Below are experts of layer 4 (counted from 0) of a mixture-of-experts language model. Rows are named router (the router's row for the expert), gate (a neuron's input weights, with its number), up (a neuron's input weights, with its number), down (a neuron's output weights, with its number) and show model dimensions 0-191. Each number is 128 + 32 x the weight over its row's rms, rounded and kept within 0 to 255.
After each expert's rows: "raises" lists some tokens whose logits its average output raises strongly, later layers aside. This comes from a sample of Wikipedia text that the model never trained on.

# expert 85
router [ 87 146  82 194  81 117 113  86 171 126 112 142 162 116 113 165 172 109  76 137  63 131 156 157 153 114 130 113 139 150 129 138 103 135 130 147 163 160 175 156 162 129 164 132  69 166 156  86 103 124 118 115 114 144 122 172 136 111 162 134 171 167 156 129 161 149 142 138  58 187 117 111 160 154  71 128 179 171 130 117  84  75 105 153 108 103 128 127 172 111 150 149  97 113  55 144 109 165  75 133 157  96 135 121 125 118  78 101 107 106 171  87 166 164 125 109 164 139 121 155  98 142 153 128 148 157  98 148 139 107  97 167  93 168 121  71 139 201 165 171  84  72 125 124 154 189 137 137 175 127 110 109 148 192 113 130 191  85 110 118 116 115 101 151  72 149 133 119 181  98  85 156 185  65 129 120 165 149 158 137 128 161 157 183 212 103 132 128  99 112  84 160]
gate5 [172 212 153 160  93 104  90 186 119 146 133 126 129  65 145  88  97 134 115 110 159 112  40  95  86 133 123 112  82  95  93 139 148 119 128 111 171 112 123 128 100 152 126  87 100 178 125 124 178 151 136 181 112 105 136 102 140 111 170 151 150 116 172  76 166 120 219 154 108 130 148 120 145 127 149 180 147 155 159 144 215 128 158 197 126 131 117 198 157 120 162 103 103  77 118 153 130  77 155  84  91 135 143 146 101 152 125 108 125 110 196 176 133  51  79  94 151 106 169  97 115 125 134 131 106 121 160  64 100  91  75  95  99 128 128 131  82 130 105 107 111 181 140 104  83 119 102  88 148 104 119 174  74 171 148 123 141  99 135 113 154  62 155 152 166 155 150 126 136  98  98 118 131 131 172 131 128 127 116 128 157 116  87 117  81 121 109 202 125 136 159 115]
up5 [161 102 176 157 139 128 136  98  82 131  90  65 123 147  80 134 123 162 119 119 101 202 129 177 137 190 112 124 136 154 152 109 103 106 114 127 131 154 132 122 121  83 101 137 144 143 151 131 105 160 120 121 114 115 180 115  94 106  95  80 131  78 148  81  56 133  91 134 112 144 117 159 162 114 119 115 163 102 122 163 107 151  50 129 107 102  22  83 136 171 101 152 112  98 127 103 127 122  96 176 107 115 127 125 163 125 142 111 118 146 122 120 115 108 107 161 132 159 164 138 137 115  63 117 169 190 137 130 140 135 108 199 203  34 135 138 124 125 114  74 123 132 153 172 108 160  95 171 211 124 137  64 114 196 164 135 134  75 142  92 156  91 144 107 133 116 137 142  95 171 130 173 119 103  64 149 188 148 138 153 144 172 174  71  90 127 105 113 102 132 179 139]
down5 [140 123 114 114  91 140 156  83 112  98 108 150 122 178  87 105 183 216 102 151 127 174 132 140 121 136 140  89 177 148 175 118 105 147 141 112 175 113 162 122 133 138 135 189 201 164 108 142 120 112  93 122 200 134 170 140 139 157 141 132 148 131 135 163 204 138 100 134 163 134 146 148 127 148 126 173 134 177  84 182 147 147 103 115 105 170 132  82 158 161 115 159  90 181 121 141  85  97 108 169 177 143 110 118  98  67  95 128 101 134 116  71 152 157 137 124 146  89 135 133 152 145 149 138  95 109  98 137 130  94 158 105 185 122 122 100 124 105 103 127 145 133 186 143  79 187 219  91 198 134  66 134 169 174  74 174 109  92  90 138  94 178 120 109  98  82 156 125 174 105  76 104 164 115 115  87 140 135 130 145  74 104 127 133 159 101 170  63 117 105 100 154]
raises: " the", " front", " general", " January", " its"

# expert 120
router [149 113 107 154 177 158 112 164 164  94 114 180 103  93 154  89  86 119  63 142 144 168 130  80 145 153 146  80 165  76 177 131 139  71 113 155 152 166 139 108 131  98 152 152  58  66 126 105 122 172 111 120  85 178 150 164  87 134 135 138 156 121 113 138 170 141 202 122 170  88 112 130 104 137 143 131 133 125 147 168 151  90 180 150 132 104 143 111 172  99 118 119 129 163 137 104  82 107 139 133 108  73 122  97  82 111 114 156 167 106 135  87 121 138 132  91 131  87 163 165  97 119 112  62 122 122  63 108 142 118 147 122 105 171  83 103 158 175 130 176 104 171  98 158 119 146 112 142 122 169  80 144  96 163 131 106 169 165 122 161  58 112  70  78 142 172  88  20  81 121 158 149 142 114 160 125 110 101  84 135 175 107 174  73 109 164 157 138 105 131  91  96]
gate0 [138 136 120 175 168 127 155 129 123 147 182 120 146 133 105 120 138 159 149 124 128 103 101 113 156 138 114  65 145 169 105 156  73 149 165 144 122 134 113 106  51 120 103 167 113 149  83  74 143 141 109 184 135 108  89 125 150  80 113 102 150 141 180 161 117 104 147 139  81 129 145 133 123 118 173  83 116 113 151 167  33 158 140 109 117 126 149  92 205 149 137 118 170 180 122 103 116 117 116 160 187 153  96 189 120 151 140 156  58 170 107 109 141 101 135 110 113 173 174 142 162 152  64  89 197  89 138 180  87 120 179 141 118 110 165 123 123 140 121  84 157  87 126 191 186  96 110 115 103  90 145 160 144 127 130 109 134 196 117 162 101 147 121 130 142  67 124 137 182  95 146 107 142 138 174 103  34 135  97 124  83 126  78 119 109 115 133 103 123  79 145  54]
up0 [162 121 162  90  86 150  77 128 134 177  90 140 132 106  75 157  78  99 102 105 124 117 100 108 155 165 138 104  94 144 179 130 139  89 182 138 161 102  83 159 120 117 173 122 162 139 180 157  96 187 157 149 152 160 138 139  84 105 154 143 107 122  64 181  60 118 135 132 109 157 181 117  95 180 102 182 165 133 173 131 137 135 129  93 122 126  97  65 118 122 119 114 133 172 128 112  99 138 126 147 171 135 120 138 107 130 117 122 110  77  96  59 169 157 167 102 150  94  44 136 111 107 212 169  97 152 107  59 171 155 125 140  84 107 144 178 134 121 150  75 171 142  87 125  95 144 115 135 127 108 152 144 123  96  70 123 123 113 114 193 110 156 146 142 237 132 166 167  90 145 158 155 151 127 151 117 164 132 156 107 140 185 112 119  69 117  98 110 139  98 149 115]
down0 [121 149  76 124 111 125 172 110 112 140  36  76 160 131 140 115 100 144  85  69 108  72 143 116 111 114 113 128 158 105 114 153 110 143 141 168 110 193  93 232 101 177 121 102 135 121  92  64 141 121 110 124 105 161 127 177 150  91  93 136  85 146 189 124  89  98 146 147 128  84 108 144 179 143 176 128 169  94 132 135 148 198  59  98 142 143 185 115 145 133 135 160 173 159 128 164 134 171 148 106 144 143 107 109  95 162  60 132  74 114 107 113 157 186 121 142 119  99 105  92 143 156 141 170 146 166 129 103 131 142 226 136 105 182 165 157  82 140 196 146  97 132 138 175  81 173  99 120 129 141 106 146 165 163 105  96 163 108 116 164 116 134 126 148 102 105 130 117 166  84 107 131 105 118 114 102 176 113  71 153 126  93  76 128  79 166 138 133 132 109 129 119]
raises: "Chinese", "English", "American"

# expert 6
router [121 110 151  77  99 193 123 135 152 177  77 151 116  82 126 100 133 159 134  89 104 164 177 133  67 125  58  79 168 175 109 132  90 165  91 158 158 157 178 180 105 163 151 146 128 104  98 101 113 147 135 138 101  87  99 147 123 142 163 170 115  98 150 144 170 117  84 101 121  80 116 120 167 142 102 119  90 146  74 150 159 153  94  91 170 202 113 115 153 135 153  79 123 181 182 177  83  72 136  56  54 160 164 104 159 108 104 161 161 148 113 133 150 108 139  98  81  89 171  99 114 131 132 110 157 138 107  76 159 156 148 149  98 136 152 147 162 119 172 147 114 116  98  75 133 113 172 166 153  89 128 144 104 107 113  82 153 112 106 154 182 156 115 108 130 109 144 151 114  90 153 174  97 182 186  76 147 104 149 136 111  82 121 159  93 147 176 138 105 122 174  99]
gate0 [ 88 122  99 116 135 180  88 151  71 119 176 133 122 131  79 162 153  97  80 117 100 103 101 154  83 143 133 169 105 130  91 117 141 152 120 155  78 172 127 120 116 157  66 125 125 101  81 147  79 112 172 100 137 118 173 171 147 123 133 141 127 118 129 108 162 138 187 160 130 180 176 124 132  79 156 118  51 116 207 140 165 130 135 146  87  81 177 115 107 137 148  90 153 155 140  94  94  90 136 151 149 137  77  90 106  95 139 139 171  61  57 119 147 164  74  87 204 104 119 165 126 101 155 163 128  90 174 115 191 142 131 154 116  78 119 103 177  73  89  73 171  95  82 113 122 109  70 136 124 116 117 144 118 141  69 165 109 167 105 152 148 153 133 153 150  91 149 123 154 142 156 143 148  90 103 155 123 125  92 189 133 163 136 113 153 105  88 169 108  99 165 173]
up0 [153  59 105 145 199 155 143 126  88 108 117  75  85 153 165 126 159 148 155 114 106 105 167 118 140 137 154 143  61 139 146 119 125 107 112  45 133 220 128 100 145 116   0 153 111 110 165  90 129 157 111  66 175  93 116 124  94 132 135 168 114  73 140 133 136 104  68 112 115 131 144 103 151 106 101 141 167  84 107 108 127  86  78  85  99  93 158  50 122  88 164 158 178 145 167 128 155 112 126 130 105 129 100 169  94 118 116 162 107  93 117  93 109 106 112  91 118 153 105 144 126  83 209 126 121 131 109 170 172 141 144 113 100 142 172 116 114 129 130 139 118  77 106 132 110 129 160 135 144 121 195  84  95 160 110 127 138  96 107  60 144 181  96  99  87 181 139 105 154 113 116 112 173 157 140 152 124 123 150 118  97 176 154 150 127 172 138 112 136 105  99 112]
down0 [107 132 117 157  79 104  91 128 202 105 113 139 149 111 164 130 135  47 105 137 109  92 111 161  73 181 128 152 148 107 225  99 112 101 125 138 170 106 125 121  70 111 149 140 156 112 129 201 165  56 180 125  90 140  76  51 121  94 147 188  88 143 133 173 123  98 112 134 119 148  98 161  91  99 124 149 105  89  88 159 114 158 173 122 136 146 173 156 115 137 137 142 167  82 174 115 103 105 153 145 138 130  97 130 112 128  80 135 149 139  61 144  86  95 148 115 116 117 140 134 105  64 150 118  97 144 150 127 157  91 106 113 124 129 142 155  68 132  82  49 201  96 146 119 125 148 158 116 106 136 158 168 100 137 149  87 209 182 161 132 133  81 129  98 124 125 131 148 149  90 154 138  70 165 160  87 137 137 151 142 174 106 120 124 161 192 136 146 178 108 116 146]
raises: "mit", "ips", "sha"

# expert 77
router [124 107 153  75  94 187 122 138 157 176  68 150 106  86 116  97 124 159 135  99 105 163 185 127  76 131  55  84 166 180 110 134  88 178  97 158 154 156 187 165 100 170 144 157 124  98  98  97 116 148 127 142 107  92 108 144 120 144 156 166 115 105 164 142 165 112  76  98 134  80 108 125 159 139  98 127  82 143  75 145 155 152  94  93 187 189 117 110 142 134 162  79 124 176 177 181  94  67 134  56  52 166 169 118 153 108 101 157 169 148 110 139 150 102 136  99  97  92 170  97 110 133 127 100 147 135 104  90 166 146 152 148 103 139 152 147 165 120 170 149 119 119 104  76 134 108 172 176 151  94 135 141 107 107 109  76 150 112 106 168 184 150 118 105 129 105 141 151 112  92 156 172  99 176 194  74 148 111 154 125 111  83 128 158 105 156 166 145  92 121 169  95]
gate0 [ 91 143 150  96  95 138 127  78 102 133 143 128 127 101 168 130 153 151  69 150 115 119 124 139 132 121 170 117 138 131 112 132 175  74  92 125 131 159 104  53 119  96 160 112 108 139 119 136  37 158 144 126 133  96 112 102 111  95 139 126 135  78 158 185 102 123 115 105 119 140 123 101 148 157 137  55  78 135 192  54 157 101 165  75 100  52 176 163 103  91 188 112 118 139 117  62 169 163 136 176 166 117  68  99  65 104 170 153 147 112 169 129 126  97  90 107 149 127 145 133 115 158 139 173 160 139  93  82 166  88 114 174 108 140  87 123 157 104 173 179 101 122 108 181 140 177 108 122  84 117 139 143 198 129 108 133 109  83 142 115  86 126 134 129  96 127 136 114 136 120 154  87 134 113 156 137 196 109 144 106 140 105 108 145 177 169 137  81 117  38  70 121]
up0 [155 185 180 154 178 116 132  76 137  60 163 111 202 165 129 122 138 233 137 160 169 128 183 144 105 105 130  99 114 154 129 110 144  94 120 135 136 150 121 165  91 103 200  79 160 135  83 123 184 162  74 138 137 102 153 169 121 126 154 120 137 115 158 159 149 153  86  79 158 148 139 148 145 127 112 174  96 168 108 135 132 105 146 121 131  71  90 151 145 104 124 151  94  62 138 185 119  96  69 124 128 135 149 134 155 119 103 117 114  96  75 122 148  70 180 123  76  84 149 206 148 134 167 151 157  91 204 156 148 126  75  96 149 135 166 136  89 154  99 139  89 129 130 145  81 187 114  86 112 160 149 135 146 132 122 140 100 140 133  71 117 101 138 177 104 117 122  92  99 146 149 138 110 108 119 115 144 164 138 234 116  89  85 104 119 108 149 114 114 140 143 132]
down0 [ 65 154 119  97 121 115 147 142 110 107 144 143 177 146 139 143  83 114 130  92 157 171  86  32 156 155 172 173 156  90 157 129  69 120 111 118 150 181  82  99 135 131 131 131 124 128 124 106  94 135  78 155 118 132 147  79  92  86  75 141 128  97 207 127 121 159 185 128 104 154 151 139 190  83 133 182 141 137 166 124 133  97 100 120 105 150 156  88  82  84 149  51 125 192 134 187 123 133 140 114 151 164  80 151 164 161 110 137 138 144 126 129 102  95 184 122 179  99 162  86 150 117 168 191 133  65  93 134 114 159 112 111 173 122 142  96  78 107 137 170 105 114 122 107  96 123 137 157 151 124 141 170 104 152 126  71  98 112 120  98 106 111 112 174 112  71 174 154 140 205 126 151 156 126 147 132 123 141 140 162 115 192 155 107 122 132  94 123 203  72 133  87]
raises: "ll", "i's", "a's", "lam", "org", "lav"

# expert 5
router [120 105 146  82  91 181 132 130 154 170  65 151 116  74 124  88 137 162 137  97 106 164 178 119  91 124  69  73 171 179 118 132  96 172  89 153 157 152 170 172 116 170 147 147 125 103 100  98 102 152 123 148 101  80 110 147 130 141 153 174 119 111 148 137 168 116  78 101 122  77 110 126 158 139 107 122  79 130  68 144 155 156 101  92 158 191 108 113 153 128 162  87 127 178 179 163  89  58 133  56  51 168 163 117 165 116 103 160 158 155 114 147 148  99 141  96  88  98 171  97  98 130 122 112 160 134  99  91 177 142 151 143  98 130 141 149 165 121 172 154 117 109 104  72 134 120 167 170 153  94 138 148 111 102 106  79 152 107 101 164 190 142 127 103 125  98 137 151 117  89 162 174  94 172 201  63 148 116 160 137 117  78 113 161 101 161 167 148 108 122 174 101]
gate0 [145 101  66 132  92 128  95  54 119  93 110 103 113  83 146 126 195  73  81 128 110 139 122  95 129 133 113 166 118  88 131  95 151 141 199 105 129 105 133 133 132 148  78 113 128 142 105  67  51 137 175  88 118 122 154 130 144  56 162 130 138 123 178 117 147 102 172 155 194 150  94 144 112 160 139 131 112 162 126 161  84 113  80 118 144 103 107 109 135 129 133 125 163  82  47 101 146  91  80 113 118 103 111 116 119 104 105 135 141 117 157 100 177 140 171 113 132 137 139 127 124  72 166 132 110 151 118 117 141 141 151  56 103  59 123 103 140 158 146  58 102 214 124 141 122 163 111 136 116 115  90 144 165 153 184 164 168 165 184 107 186 122 174 160 165 160 118 158 186 144  98 149 174  60 106 124 110 124 157 159 137  95 175 119 188 114  77 148 107 121 103 119]
up0 [175 106 141 140 168 178 146  95 160 119  77 141  93 165  84 138 172 143  73  84 164 130 128 135 125 176 121 156 151 151  78 144 142 145 128 153 146 189  99  75 171  58 139 137 194 164 110 178 156 128 193 109 159 163 121 126 116 148 101 156 116  80 104 137  77  99 139  98  89  61 110  87 149  83 136 164 145 110  92 111 114 145 127 120 137 143 134 156 151  85 130 148 150 126 154 138 100 108 141 121 138 121 120 126  85 154 195 134 105 120 127  98 105 120 100 136 173  97 146 189  63 151  98 119 105 179  89 140  84 120  68 119 122 126 113 121 144  97  60 100 123 104 152 100 133 117 157 172 131 116 182 147 121  74 195 154 132  71 121 141 142 136 176 185 102 172  83 146 135 129  29 190 102 147 141  68  80  90 160 130 113 172 119 116 117 184 142 110 120 102 105 122]
down0 [158 113 110  84  86  67  23 140 110  79 177 155 120 105 101 125 149 133 127 166 129 125 118 121 150 150  69 152 155 135 154 146 119 160  97 117  88 150 104 158 121 111 122 118 169  71 154 132 173 189 120 124 145 127 146 163 114 167 114 119  88 180 102 100 173  97 142 120 132  93 141 122  99  84 169 118 111 142 139 138 137 142  74 119 176 113 111 130 166 149 180 114 127 135 115 148 150  93 102  93 175 172  72 157  87 124 151 132 161 184  87 122 202 126 109 175  92  55 127 187 109  71 148  92 180 134 119  95  63 115 177  91 107 160  99 188 116 129 132 122 123 163 128 135  71 136 171 149 130 103 137 143 118 106  98 136 191 182 105 200 159 134 117 175 106 145 155 154  69 119 175 167 157 130 136 140 212 127 136 125  84 146 107  90 122 124 133  87 152 150 141 144]
raises: "ement", "eration", "lav", "ury"

# expert 10
router [126 113 158  75  92 168 124 135 148 180  67 152 112  88 127  96 137 163 134  84  97 166 178 127  70 122  73  86 177 180 113 131  97 169  95 154 155 160 179 185 107 173 144 154 130  99  99  97 114 150 123 140  98  91 110 146 126 137 161 170 115 102 157 135 169 109  91  99 125  81 119 119 168 137 101 126  84 139  79 154 161 155 100 105 170 195 118 115 149 139 156  77 119 173 180 188  86  70 132  81  52 171 168 106 160 113 104 159 158 149 126 133 150 108 134  98  88  87 174  96 118 133 128 114 151 133 105  74 164 154 152 154  99 131 155 150 161 130 169 153 119 113  99  69 131 104 175 177 155  82 138 145 108 103 114  75 149 110 109 157 187 154 119 105 136 104 137 146 108  89 147 176  94 179 190  80 147 108 156 132 113  76 118 156  98 156 175 142  99 119 171  91]
gate0 [164 193 132 116 124 140 149 164 136 152 167 116 141 145 170  80 137 165 116 137 144 155 178  80 129 149 186  98  60 139 118 130 138 154 115 126 157 125 170 119 197 146  96  61  77 101 127  98 108 114 140 138  37 111 144 122  88 127 111  74 127 154 144 125 170 121 119 167 129 173 153 134 102 135 138 147 135 130 126 136 129  60 147 130 151 100 144 114  84 122  63 134  96  90 103 103 107  57 163 147 119  86 155 173 111 116 117  79 116 106 125  68 200  99  84  66 101  27 108  85 148 127 120 229  94 138 156 162 126 143  90  77 149  86 158 129  86 131 140 105  99 162 150 169  95 122 130 160 157 156  96  94 119 131 141 167 123  76 130 126 102 185 115 133 120  73 117 114 132 145  78 148  97 111 126 145  98 149 125 169 108 187 112 133 147 137 104 181 112 124 165 139]
up0 [138 151 128  99 103 123 100  91  76 155 102 104 184 143 133 135 105 103 150 140 121 194 161 144 133 108 151 139 177 133  90 150 122 110  78 153 148 100 203 109 137 112 123 108 184 142 101  93  94 159 133  85 176 114 125 122 126 116 155 190 150 139 131 138 144 132 103 166 176 102 111  96 129 102 122 141 189 147 110 108 145 102 166 152 105 123 114 112 120 125 115 171 169  65 169 171 128 106 154 114 115 170  70 125 148  94  98 138 204 136 123 123 124  49 176 166 177 103 133 134 142 109 116 156  79 104 147 200 114 110 171  77 157  89  98 139 123 140 165 134 119 143 208 105  66 140 102  84 134 109 124 102 165 150 160  65 155 162  80  59 155 117 124 137 117 173  95 117  94 161 130 113 126 119 139 117 188 192 119 159 104  79 114  95 167 106 120 119 205 180 111  57]
down0 [112 101  83 172 130 126 174  72 134 125 119 116 128 114 186 121  63 112 152 106  68 108 109 161 137 118 100  96 190 122 155  71 119 114 108 104 139  87 124  98 109  74 107 166  91  95 173 113 129 151 148 175 145 115  98 155 136 144 101 131 183 165 123 145 150 178 142 120  57 142 172  84 136 168  94 165 147 121 116 133 119  81  75 130  78 109  71 100 184 168 174 123 106 121 129  69 116 103 103 133 145 112 167 115 136 107 111  98 113  85 188 137 101 107  95 112 134 121 110 156 173 125 166 119 149 143 158 157 160 210 119 120 174 147 148 140 111 126 115 103 131 190  81  97 126 191 134 199 134 187  76 150 162  65 151 178 131 116 146 159  94  90  65 156  80  56 133 129  80  91 122 110 143 125 124 126 174 112  93 171 163 146 159 127 171 144 147 157 138 142 109 141]
raises: "illin", "uation", " Fight"

# expert 123
router [154 173 116 158 157 139 176  51  69  69 122 141 158 144 142  77 144  97  76  92 126 117 135  96 150 161 188 179 102  85 106 128 151 150  64 139 169 120 147 122 156 136 149 150  96 166 186 116 119 148 151 137 166 141 170 146  81  87 139 162 140 161 157 133  58  70 117 111 153 128 100 145  96 126 178 159 111 151 143 138 149 148 141 186  94 107 115  97 163 107 100 154 116 118 125 158 183 113  71 118 120  79 150 121 132 147 153 157 171 135 178  89  69 166 116 108  96 123 136 106 138 169 149 144  64 133  61 129  96 159 164 117 104 139 118 139  90 123 128  98  90 135 181 152 148 117 115 135 125 141 165 114 139 119 127 111 102  51 130 140  87  90 123 186 165 191 127  93 178 133  90 113 172 111 128 116  70 141  52 174 148 185 122 148 116  83 102 155 137  84  84  90]
gate5 [ 88 157 171 133 156  99 134  81 131 145 113 104  95 166 162  93 124 151 146 123 106 127  86  95 113 116 140 183 110 104 175 101 127 147 164  84  92 154 119  88 159  84 110  71 106  67 185 133  94 104 150 187  97 117 111 125 189 137 132 147 126 132 141 182 136  95 115 134  78 155 115 115  94  65 171 107 165 150 143 120 121 149 143 130 168 218 119 140  83 192 173 143  99 177 177 138  78 101 196  76 147 114 127 163 150 103 123  95 126 105 131  91 151 142 106 168  93 119 163 138 170 111 112 109 110 125  96  92  98 128 171 172 148 113 179 100 144  96 155 140  95 234 146  77 121 205 132 131 118 171 133 100 158 141 125 148 155 108  95 159 161 185 147 124 141 138  95 133 172 133 109 100 100  72  99 168 163 130 121 124 151 102 126 165 151 114 181 153  90 188 112 124]
up5 [134 170 186 146 113  96  87 102 140 190 115 130 106 138 141 154 114 140  61 170 168 180 123 180 101  98 124  83 148 137 178 124 148 193 124 124 107  95 125 118 164 121  98 124 130 131 146 124  75 147 164 124 176 145 138 135 104 139 165 113 126 130 113 156 210 126 113 168 137  63 132 168  73 170  70 126 136 114 155 147 165 139 155 132 139 177  68 140 118 153  78 152  76 148 168 139  63 103 132  89 137  81 120  92  85 197 141 154 142  80 146 187 153 103 133 121 179 150 144 127  93 138  83 140  74 178 114  36  95 118 117 134 160 172 129  88 138 151  82 122 217 117 139  69 129 149 136 131  94 149 122 179  94 113 101 145 109 104  94  94 150 111 167 124 111 155 162 134 119 126 145  86 113 170 105 212  82 133 135 140 136 138 117 149 102 119 143 109 115 180 101 106]
down5 [ 76 123 105  89 149 183 145 163  83 114 106 107 109 134  79 192 139 133  94 113 104  96 160  97 115 115 139 160 129 125 192 150  79  84 140 122 107 126 168 110 171  96  73 124  62 137 104 135 140 162 147  80 142 177 192  94  76 142 119 114 157 161 116 160 183 155 111 128 168 146 179  88 111  93 102 137 127 109 160 132  92 117  88 193 169 205 114 127 102 166 152 145 178 147 117 147 191  92 179  95 162 185 116 180 119  86 124  45  92 115 189 142 105 103 107 131  91 114 120  54 135 151 126 103 141 141 101  96  81  85 108  95 190 201 145 147 168 112 107 120 104 191 150  99 156 143 118 148 144 105 130 156 180 109 185 129 144 114 129 155 156 129 134  94 129 175 140 136 128 142  83 132 177 129 124 103 170  93 100  97 129 157 137 165 149 144 148 126 124 127 136 107]
raises: " who", " though", " although", " which", " whose", " while"

# expert 13
router [136 151  65 139  84 145  83 149 178  83 133 154 118 134 151  86 143 146 101 103 113  95  96  89 165 101 133 163 105  81 158  65 135 151 141 162  58 157 116  76 196 183 112 130 124  94 115 126 122 118 115 177 123 111 139 114 137 128 158  86 186 142 139 108 124 110 167  66 145 141 130 162  95  89  97 124 157  86 131 149 118 144 111 198 150  72 104 142 143 117 121 132 141 180 129 124 103 109 167 129 102  77 142 180 141  83 133 131 140 118 101 116 150 178 179 204 118 150 163 163 145  66 123 102  58  56 113 101 109 111  87 126 133 145 137  98 101 166 154 119 174 108 139 146 154 120 159  85  88 129  86 167 131 104 174 145 186 142 152  61  97 119 147 101  94  97 133 154 108 157 180 137 139 100 148 112 175 129 132 149 160 127 107  93 159  81  92  82 104 184  59 185]
gate0 [134 148 109 106 137 145 158 152 204 129 120 123 105 147  45 118 141 106 109 137 110 153  72  95 152 105 147  97  91 144 100 138 117  58 106 111 189 203 155 189  82 123 185 143 146 116  62 155 133 192 174 138 130 171  84 108 150 123 156 150 106  98 168 156 170 103 156 126 217 115 143 121 142 166 141  80 104 150 142 187 125  95 100 117 154 139 111 116 148 113 133 124 110 150  95  73 179 129 123 107  74 157 145  78 164  74 104 132 124 137 174 102 116 107 176  83  57 120 141 159 105 206  95 174 139 128 104 164 126 156 118 122 117 169 120 154  71 148 155 138 152  92 112 198 110 163 149 138 130 135 166 146 162 130 124 118 198  99 135 173 150 101  96 140 186 111 154  99 105 139 158 120 110 152 144 150 113  95  79 132 152 169 157 143  97 123 132 119 172 164 133 171]
up0 [181  46 136 108 154 136 147  87 126 127 104 162 103 114 185 196 164  56 155  80 166 123 126 152 104 124 114 112  89 127 120 127 189 143 128 127 176 136 109 133  78 108 164 143 133  97 120 117 193 178 128 145 130 108 133 117  95  96 132 184 144 111  77 153 174 163 123 116  66 127 119 125 139  98 143 127 157 116 125 148 184 137 187 172 151 146 145  82 123 110 168 150  77 180 126 107 139 133 175 127 128 152 143 105  84  82 142  92  83 158  82 130 150 141 160 150 163 119 121 102 160 112 120  93 156  86  88 112 144 128 168  84 121 115 158  89  79 127 143 130 123  75  97 106  98 125 110 114  63 181 109 141 128 150 141  62 197 122 123 133 195 214 146 124 165 160 125  82  98  89 144 101 107 105 164 114 158 122 102  86  67 133 156  56  67 147 161 125 149 132 111 102]
down0 [110 152  96 134 125  91 142 156  96 125 175 157  96 134 125 129 103 128 119 119  85 136 171 106 169 110 122 160 143  59  86 112 165 131 134 131 111 127 104  86  98 161  91 163  72 149  51  81 125 130 120 112 128 130 178 118  91 152 130  96 178 149 107 161 187 151 129 114 173 114 121  99 140 113  70 111 134  89  94 157 143 185 147 138 184 147 161 146 124 151 164 177 147 156 110 133 124 145 144 173 142 118 121 111 157 102 191 144 131 136 141 155 108 146 186 135 129 142  96 114 132  50 150  88  76 100 154 173  79  99  77 148 160 126  93  99 112 162 147 101 104 138 167 164 166 151 121 128 131 133 108 137 163  72 128 159  91 131 156  63 102  34 125 180 158  94  95 124 172 156 114 178 153 190 156  56 207  57 137 120 146  88 112 112 189 153  94 105 112 127 105 151]
raises: "The", "There", "If", "A", "T", "This"

# expert 31
router [123 103 149  79  96 173 120 136 151 179  76 152 120  78 122  93 130 163 135  84  98 173 180 126  74 125  68  83 173 181 111 131 101 163  93 161 153 158 174 182 105 174 147 143 125 110  98  96 111 148 128 147 103  84 102 145 129 132 157 165 118 106 159 136 164 111  82  96 127  72 113 119 163 138 108 132  82 133  76 145 159 153  90  96 164 187 117 109 148 129 158  80 118 166 183 181  90  64 134  73  57 162 166 113 156 108 101 169 166 152 106 146 146 104 142  94  84  93 169  97 114 130 122 106 161 133 110  88 167 151 153 144 107 136 148 151 160 124 169 160 112 103  97  73 132 113 167 171 155  86 136 144 105  99 108  81 155 109 108 155 186 156 117 112 129 108 138 150 109  90 158 171  94 186 195  73 149 106 153 137 114  70 113 162 103 158 172 140 101 124 177  97]
gate0 [ 82 134 116 113 152 125  87 147 164  75 194 131 144 165 112 123  33 153 116 170 104 181 140 112 112 126 103 145 131 105  94 154 132  99 132 112 145 100 160 120 101 109 148 154 100 153 148 138 103 136 152 121 152 156 117 147 140 136 141 117  81 135 143 155 150 193 222 117 150 160 198 244 145 141 118 117 159 114 132 128 108 112 176 144 131 118  93  54 121 125 155 156 100 147 143 111 180 115 157 157 113 155 170 179  97 179 153 108  90 123  81 167 135 155 155 134  49 133  90 117  90 150  93  99  78 163 135 173 161  99 152  71  94 118 125 137 131 155 179 158 122 160 121 166 110 134  43  88 155 170 148 123 114  93 115 125 119 109 128 145 132 132 129 146 109 116 147  96 136 109  98  96 102  59 119 183 175 145  87 198 145 118 152 104 172 140 129 136 171 120  72  93]
up0 [152  88 155 119 143 147 139  81 156 114 110 181 114  95 125 134  76  94 166 134 140 101 123 133 143 110 154 136  63  94 175 128 128 173 154 101  94 138 163 149 123 151  99 109  88  89 146 104 118 171 117 171 164 107  59 160 128 150 182 117 132 123  95 125 117  90 160 154  70 126  82 170  77 178  95 144  90 160  96 192 106 110  84  99 157 120 114 139 144 128 153 138 166 134 158 142 135  94  88 129 131 104 206 127  63 117 108 149  74 123 104 118 171  82 121 108 144 176 129  65 176 142  93 127 128 150  68 186 144 159 129 163 133 142 163 161 116 171  86  80 118 144 112 141  97 141 136 116 133  79 123 168 159 118 189 141 146  80 155 162  85  88 168 165 149 107 142 179 115  86 129 106 151 138 144 191 111  28  87 105 145 112 136 177  57 118 120 101 171 144 148 106]
down0 [ 99 192 164  93 116 135 105 109 109 134  22 207 103  92 113 172  74 120 152 130 112 163 132 102 121 121 120  77  65 100 171 127 181 161 156  97 105 175 140  91 143 136 106 139 117 174 111 143  81 164 160 145 159 136 114 127  80  92 167 150  88 146 214 138  71 149 124 103 121 116 119 150 171  91 119 178 154 130  75 116 112  85 122 107 115 114 156 133 134 115 138 191 138 133 181 144 194 103 160 146 116  97  77 108 133 157 126  98 141 118 158 166  88  85  80 149 126  58 127  81  76  89 169  91 108 142 170 111 109 176 128 179 129 107 134 144 103 124 158 119 142 134 109 131  86 172 138 115  87 124 172 134 140 100 121 108 113 146 148 119 104 145 191  92 155 155 114 160 104 107 114 105  89  53 133 147  95 177 109 184 159 140  69 102 144  93 134 163 135 138 162 123]
raises: "://", "het", " Lanka", "Track", "=="